Weights of a small mixture-of-experts language model, trained from scratch on English Wikipedia: vocabulary 8192, 1 pick a token.
Below are experts of layer 5 (counted from 0) of a mixture-of-experts language model. Rows are named router (the router's row for the expert), gate (a neuron's input weights, with its number), up (a neuron's input weights, with its number) and show model dimensions 96-191. Each number is 500 + 25 x the weight over its row's rms, rounded and kept within 0 to 999. Numbers have three digits each.
Before each expert's rows: "gets" lists some tokens that make up at least twice as much of what it gets as of all text. This comes from a sample of Wikipedia text that the model never trained on. Tokens count by the router's weight.

# expert 3
gets: ".", "\n", "\"", " and", " for", " 1"
router:503475506470507511475476542540492514528509524450542485494502503510471482464533510507546458504498459509486511467530479489527475526457489542529459493546507491550532492519504506539489473503492512510487509490508525516507476531548472501517492502504511498494497549502485459453491494496516533485
gate0:486510506515515494462534435491531505491526502468473501511517508512521559513542467513519455490469501538445519519471463495533471485513479526503510535465508469497466514509528536498511490485528462500475477528509467492478501436521428497548445482477506472499512509495571498513515480537499501512
up0:487509490508535495477499466500443501507510489502515493486481501481564512508530450568521498463480494540499444466505474502488531537498486526505533528437478458493495472485507471453499514488486528489521460479482521494501568477524442499521525507476484477503462498533515477495512522455469510506
gate1:510495489518557482479482482486497506492501503522460482518452487482444512497519517471515487500416477477530486544473519510477473503517535506518502508493545517444493486536512485538471472525460497517499488536467484473465490492522468522455454486554495456478501486523511534489506497501505494488
up1:503538476486524489522466461529521489529544488540530530498467509481473484489463503525509560484492473486524481482481507524538491499484501493477488458481497522511486450488530526453497498557504473500480536491523489493508503517513522507458499526446457450488497510475477468575513486483491510529
gate2:550528484508506510482530456509445565516518498555535487507507505495494455514456544477522467501481521491503468491488500510508494487510506522482502428508493517480505507466483508525526506496516516515490516469484515491478498503476501509454536465527479482506502542502522507547502539530526452461
up2:485502517492503496497533503479510483516478530523484475527516503477503509540545511498491484519482520481537494462514507529460460477480525522503533494488478483516465480473479510500530509478467491506455534503533512467522468470566506489530459529462488540537496495514495504477537507502483468495
gate3:507498536484490487518532507515499517477540452503481537514487544498516501482528477527514464495504503471469492527461528497460497484487532550494519500469511478492531485500488525501491499449497512486502496496530515527506536545517536456499522484513501557547479486516475483514444521534484520501
up3:493501444505491513505494484451489508490516503511517482528501513473493498516463503522501497523545469537516474501443481485490491547505529511510534463494487488515503499502528495455481490520485511476517524476469506478526477526514530494532463537466436500543520491491508525529518494562498500522
gate4:487494540527535499494499466465444507498499512521490472526511505515517477475498480459501460485510527465504471504502516483509533513525494512522534502522547503519500534507497466486539514487482478469490493544547502521476483509522492487486459518497505493533528496530491492464469539542490510498
up4:487497519494474506545517526509472458527486537500483505458479518513468505476528488468487516506483491492455497475486519521530496511476480522514494519491494474534524502458539528504512486493504492492533507469484468499480543475496505507437505485453531527504506518487515525502509510523498501494
gate5:496504497519494535496545518462504501507525463511538484501525474535445472474504524477497522506502519489499486501520513494498462514486514486506458486499478495504491477503458453488511517480487517487502458505518501505508486493523473485462517472501483510453494486472519514523474499478468493481
up5:542507461484506510543507529506460480524518501469524500542500444506516498548508531494456504526484529493484448534516485485548484533486494457532488519517522518525498503465538507511509522445511473504537503474495520469501509511458458493479475499529502464505529471463557510494480487470491486499
gate6:505532445517482425497552477508525524511500536496546470502470519484477454538491509457447480476474522491495501493513534541492486497493533486513495463480528540533530493463468455502515526502484486484446507551499485502520527466519513533482473532508515521526522508497488519478536482513500500433
up6:522493482500516425519507479524503497512546508491516486500510551464480479515526507454481480485484512489500533486513542479545494463484515517517490488504534501557535500490496478494527523468489494465453483584477472498529501502535448549464500494485542487521528505527518518470505513486483524484
gate7:502503528520495552491526473468475512501506488521482508459505508465459481502519496491489504526458512534530457481504526467520513517489474480500510464485510500492480465482494525456517480461532498501520485527473504473528526470479466527523484512483507474495523456468516485513471505526466490477
up7:492517518494537476461517497508452523534486482502569507503493472466514547481508505546498527489518485479507549495476539531488520491487496514531462458524484484526494494510504456498492484502505484445450496529487489493517481479543497496485457546515455481500499529512550472446435505521517547463
gate8:537505516521467477515522486492455508545487503542486495555499513530490542509462479504508436519541499510504484478497532502447482514509536506490525494444543503517490525481484493536531524498507486510485506472531567554496488574499469483442494497461533534503516475507492504524514511515475480471
up8:509462458527496521524505523482503535506463524544505513469463488504516534499523521481498475492521474442505538502513520490480534524529504503473517502553500531524459488552431498493482511472507464470515474461514496484490493508528461522464542482475519512459498530507499515532496478486475483480
gate9:528502502489527483489557504543517481485549488471491517502508525513476479505476504524517516521511531540501519523458480445527519513499491501509565516485510490491467509478466500523473507438501518531486469518492512508504506489494482518513521508560489505492549500515493488514502436504505461493
up9:560526495516508514458469507455509466474470531495483482502473540503503488524540491492456516476489503446519471494544519512462495489502502472502459439472475473492494452522480515479522541506449488456490502495467508464481509499529484480505521496535516523504476485476472468466510494511496527493

# expert 1
gets: ".", "=", ")", "0", " which", " The"
router:521526555487456496476479544557551533485539465492481479510454504499538510460470461487461501517487493511553500493532503514494485498479515486489504495536515539483546513545499504502459483519493523523483472491497498467535496509473440487525537490505513490452528498529504466482506515480457472515
gate0:452526484540528474490530464491528580495510458505521501506480502507507568484509501496505463482537488539531466562484563510449489465465526481505458521506519492488509483509507494512502514529472501456489433480532467457499503488508515469514457479497458490488542497492528497490519482457516510505
up0:538494536505475510516511504518506476511508486479498504530520490502480459524513507491490503464504499463473485531507498505515489510515523490501536489513483514508537495517495508525490499495529444522520481511456460549474474500498561562465492495510526508473506487537497514485505469474495490462
gate1:465542507496555516462480481524432484512494474511491472518520535505484493506509570477516508519492505519486518457495531491552557492496529485492521456524528501540499486480543501458578476509524520506509531515495528551546481483487471481501499541502515573491482483461501499491475486504533449457
up1:470495532526525510490536499473499477556505512522518537463518519468536486495461537509511529508531421541460489489511519529498558502502524477548492460439511475510546489492535493504523509490475516508543502470471526530481524472502458507479485481498531522523481559446489505493447505545523529491
gate2:548493483485514541527572533511518477497559492495478498524497513460520503535492476510506481492474501538454452530546541527481477540485536493463513531522537481532528449482488466516473492469521482483493464469509527520478476513505501468478496515516531524483479473525507503503487467499472496480
up2:514479547492509474518494517556487506512527481492522524499500521509520495462454522494518526471530483490469462521512528494534516489468495515531501504497524506503503468519518495457523551458502491467473540467511476502459461507516495526504504498495477505475508492514472538526550506503490488523
gate3:538473485491505512506510495455492482497464451501502467526508505500475496498513525529487440504482507458483491496474490522522466484519512498549510516490494419511506487502543442491516499504477512494535515524538519461486480499449473457517485467502505481524484537481483530476504488506537461518
up3:471497462479517506503514467463494495500495503526485523511468491514529496504514468486465510500502471491455465485478478530496513499470515456449548502487507532482513492446504509497513526552465472497512488534480490461533480479503467462487519536512530498469470512508465462523453522535487518540
gate4:478521505546458514497503537459457522506509455510488498557502482490469490489496538444499507473518491540475474543474560461513511500498482526505503513496495484516475514535499469534470500490480518492519497499528462546455527481495531508484488447464538476505524509504472510542535512497486481488
up4:508534499519552486461497519498508533488469508482512483460502527505498480532452496443478514506497463544490482496556494476467490502455563533433522530499477505489473551512505500512502516522480477506457519471500504495526473551512540446501504500505514512522512509485551537473439517497485550488
gate5:471486527495528531439550407494534457511497460508473521428506564503491475527533480555510496529468461489486483502473521531493518521477494564474503485474516521535469493524525504490498485500501512466516496528521411496481512522500499447485515493490526544475453512483498507501505487520518512518
up5:469440478519527512453514494478502474448466507501493513485486546495508516497492497538497492498528481506498505483510515516499474509478536514493489532487502490529481461500531465454494475466498559514575498460512433501504491488489538509464560490482518483513514500537506518536435505491525509507
gate6:509475528536513500518518542509498489504512458470500481501532484438515504481480538490480513485458526459508473517461513518479496491530518532505478540567528479488461477504501495518532535486475488504504452486515486483440512532481452542451506489496515449559533504496497480501470467495497481488
up6:530540532483513486510536506509505485506519529470504531506475477475482513480481531504511510488488515526505481506488545473500544517444492501521522506502488501486470481490568526524515487519517511480509453508494505524554461468496510500485478496527491468436460522526538497492525487513508505479
gate7:507493476486506569463519508500515455508532488485547465492526499488488515506539503535530514486462484523499508528582513504494459502489527500477503485482513485501502511477515491528512460506519554500521489519539475449499543511493549517478478512499543513540471547451505507449491428468505558524
up7:454502503507524524479520494483479471464537520505510455492480493493536500488506515491531462438507490519513490507507508531535493560522534523512510533496504491503505480505490528529506480535494503495511479498524534479475508507491513504514491513477523539503542534484530503522515504499480534509
gate8:509525497492483545503525483514497530487488493473498497498496504495485469534470491503523488492496473532523496543513532493527439504460546453486505475479498485527508483503473507525540434526484460515520513439515518555465491502495494535510519500504469475523484495491516470519526474518494498475
up8:489509500513477521503532532495521515510481466468482542484498427494493476470488480517480496481476502507474497480507507488521421514496490442482513484510500505502505488486465513523481510460469510513543498456459502511482547504459464519486525491508490473495503465493509509525501520481511462501
gate9:522502519550529526525499492504479514538489503494504467570534508444533497538531477541529480520493541465457482499500506519477505516465472515505497475529497541504479493491492412508464487500496465469535495515509497473491521525464527544480484456506557502513500454515496486491469486528469482464
up9:531534440488452495495498542508518494516494515506499532509468482456514504467498483454529501437525508477490439484546470487512525516494487482473505483485506513537500461469548502485441528507509495504488507467471504517490525440478515490518523519468504503510498519502481522493497546470534541502

# expert 5
gets: " to", " the", " of", "\n\n", "us", "The"
router:477540537516533463522468499523544491504556532473482492495522541495501533479465522532483482530485522474495554501524519499524491515532522455531472525539497541465516474475499528439487488503521497495506529539503496492457510540521523506507487474504535438511485466480459480471520545502531521464
gate0:508514518529546485513502502524454459494487485494509499546486553452488507469526509502494481480488546520498510506512560479521492484491508497457492507451503486510538504507513487502502507484520501476474484547524487472545521527498521462483453544466459473502497527522480482538482475487559491499
up0:487472536497495504487476500527481477472520499506473507534506530481494509471510556486514530518525510510502497502440532519528450537454521526495515515456519489522502520477507488535498503521497461502485514495519499522495558566513545489509453473505501474516450478524493506525474512480518464499
gate1:498462454469581500498488513501529480472525531474512454492504521455490508553509542526525508500458497511506507532497427508494516472483479487499480474465462530505493506476445466518518539471488479500496496506472542480538529514517448514478464516493529517497526530524520502484507481464523491499
up1:479523520525442516483523456495503489520508500496479531510474532529524513486502476522484456490512494492531477507490526482479507484523491519501517539515523478487514509473524538488511556470442502468510456498500538508463526517485475459502498463520486506532492470483489510475480485520463483480
gate2:505493510482491476496539495480545519560491478496457520516481506498501484494478466508524503484491477502472548532479433501494544483545498480506459516486501487525504468459495509526468512489480489478508511492519526497511503490467551462492487463439469515454488477541529473535538493523513464526
up2:490509487456459468542528525544513512509486498498489524487456495534497528501514524502491483476489525467487471494485494532502463477516467513474502483499519482489481487511546542502464492446480477507511545468529491490514477482460519525506455498487462496448507483474524472517501497454508461524
gate3:504547516516546510516520486473513479559453494483484516536514497543494504499508461497494513488481504492492475547516537499503507483504481493495475486513481508489505451498519499498466516474515509511490495514530523493504472497502515478497536498543525508524514519505505521482525486518502485462
up3:540498501505471478455518543484465531488498496523517487453488500460480511504463523533507521481478500480551455435514509474468530503458486532466519446542526492529500509537475528512473529540497485493488520495461514511441472513521448552493484498462504495449483489537453486530507519491516487508
gate4:508473498518464497488521499526450503523471531518538508508485555527522500526518527465501480517446526489495524524494490512517479481498522507488466482481493504533494472518469464525504551494508435472484479472524513502500486483531513522498462484515488477484509523516482474516502479522474510487
up4:467530504518510462527510494507522516481512488485510521487438492513499503530481517503522502515517481504528447471484459524547552478468497496510505513483496523472528514465507488496440473482496486521534474473502496469523498493447516506519472485480533490551488490571487519504506546529497482489
gate5:472510540510503530551529448478468472470512511481483486472539515511515484530446423488527502496527543515529503551511548511503528522520531503527488529549492533505479458530490509523508461524465527478516482508468486522482513502501504526541510526521495531490487457482486474500468437561482541515
up5:521544488488489528509509502484528496425467490475465535509454491487501488504538502475526505527541523519520511475491530522493489550507536491504541561532492498518477443502532485494500501529463497506507489495496490520498504482566511503508501494514529470505558501503506496489502472585476499502
gate6:552516532505508471475506488482516540512469519509497471485535516515540534517500515535500529495502485497479497474505522511555472511529491474491499519489487439480492495490469509494537545496520471500502498466506526471527481488519496455481494519501457542521495478522562523501474512515457500511
up6:496509516501528494541483496510499503518477503474549471504531479548504482464477508511489487504507483485542525492481512535526528483519507477529479526527534511509506508460503524464530532531511475494513516541487533486498485465516547522468470549496469548507499461514533523523488482496436511484
gate7:503512502521466482492515476483516507516496532499493524566531492479518446509536515512521494487516510448517533473485498547480472481493503476480456513466523511513450511538500497510460484514478447490503496516535481519491517517547495514480535484446513462472507460479533518519513520520458462494
up7:547486486484503470554457496556488522565487488533495482550480509500486468546486526483507504491505503533481500541505511488469525494524511470510471499478490531534502495511470480531482556505523488528470541479498543524579503480496521499507497500497528429508489476481527492525475529483519512521
gate8:510513502500511514453499507512502505510498472505515482467464488491426525504496483468517511511519478501470476524518499455518545483514474461487513482489495535500489504494461487488533483482541509471545489453483496490515499484514499531540509512544515507481515485509495500549503526497517474534
up8:518508486501529472498505506499513513480492521520529462515503478483541498462516497524482547498478529479501528480506504452514483480475504462527528494503505441507497492526487488505487475523468506462498492496499459488491515520516512495477436485503502483537521546521504457445502468478505496485
gate9:516528495518501505455503428474491505484487497490478536469478484485522516463483512487540485479539537531542466516510522548525476475457513538503492556498500468513505496513525501486473475508489501479498516466504506560491465501511545534508478484447450473493528458496532494506525482475502471487
up9:531468508533498500512484480474539493471497493458465490473474502537510486489525488503471505520522529512503528500509483490475504476481513489539514523511511509524550483523498481549539500553452502459518463496478512496514503503479547519498507467470508452515564538519480456442508524476535459523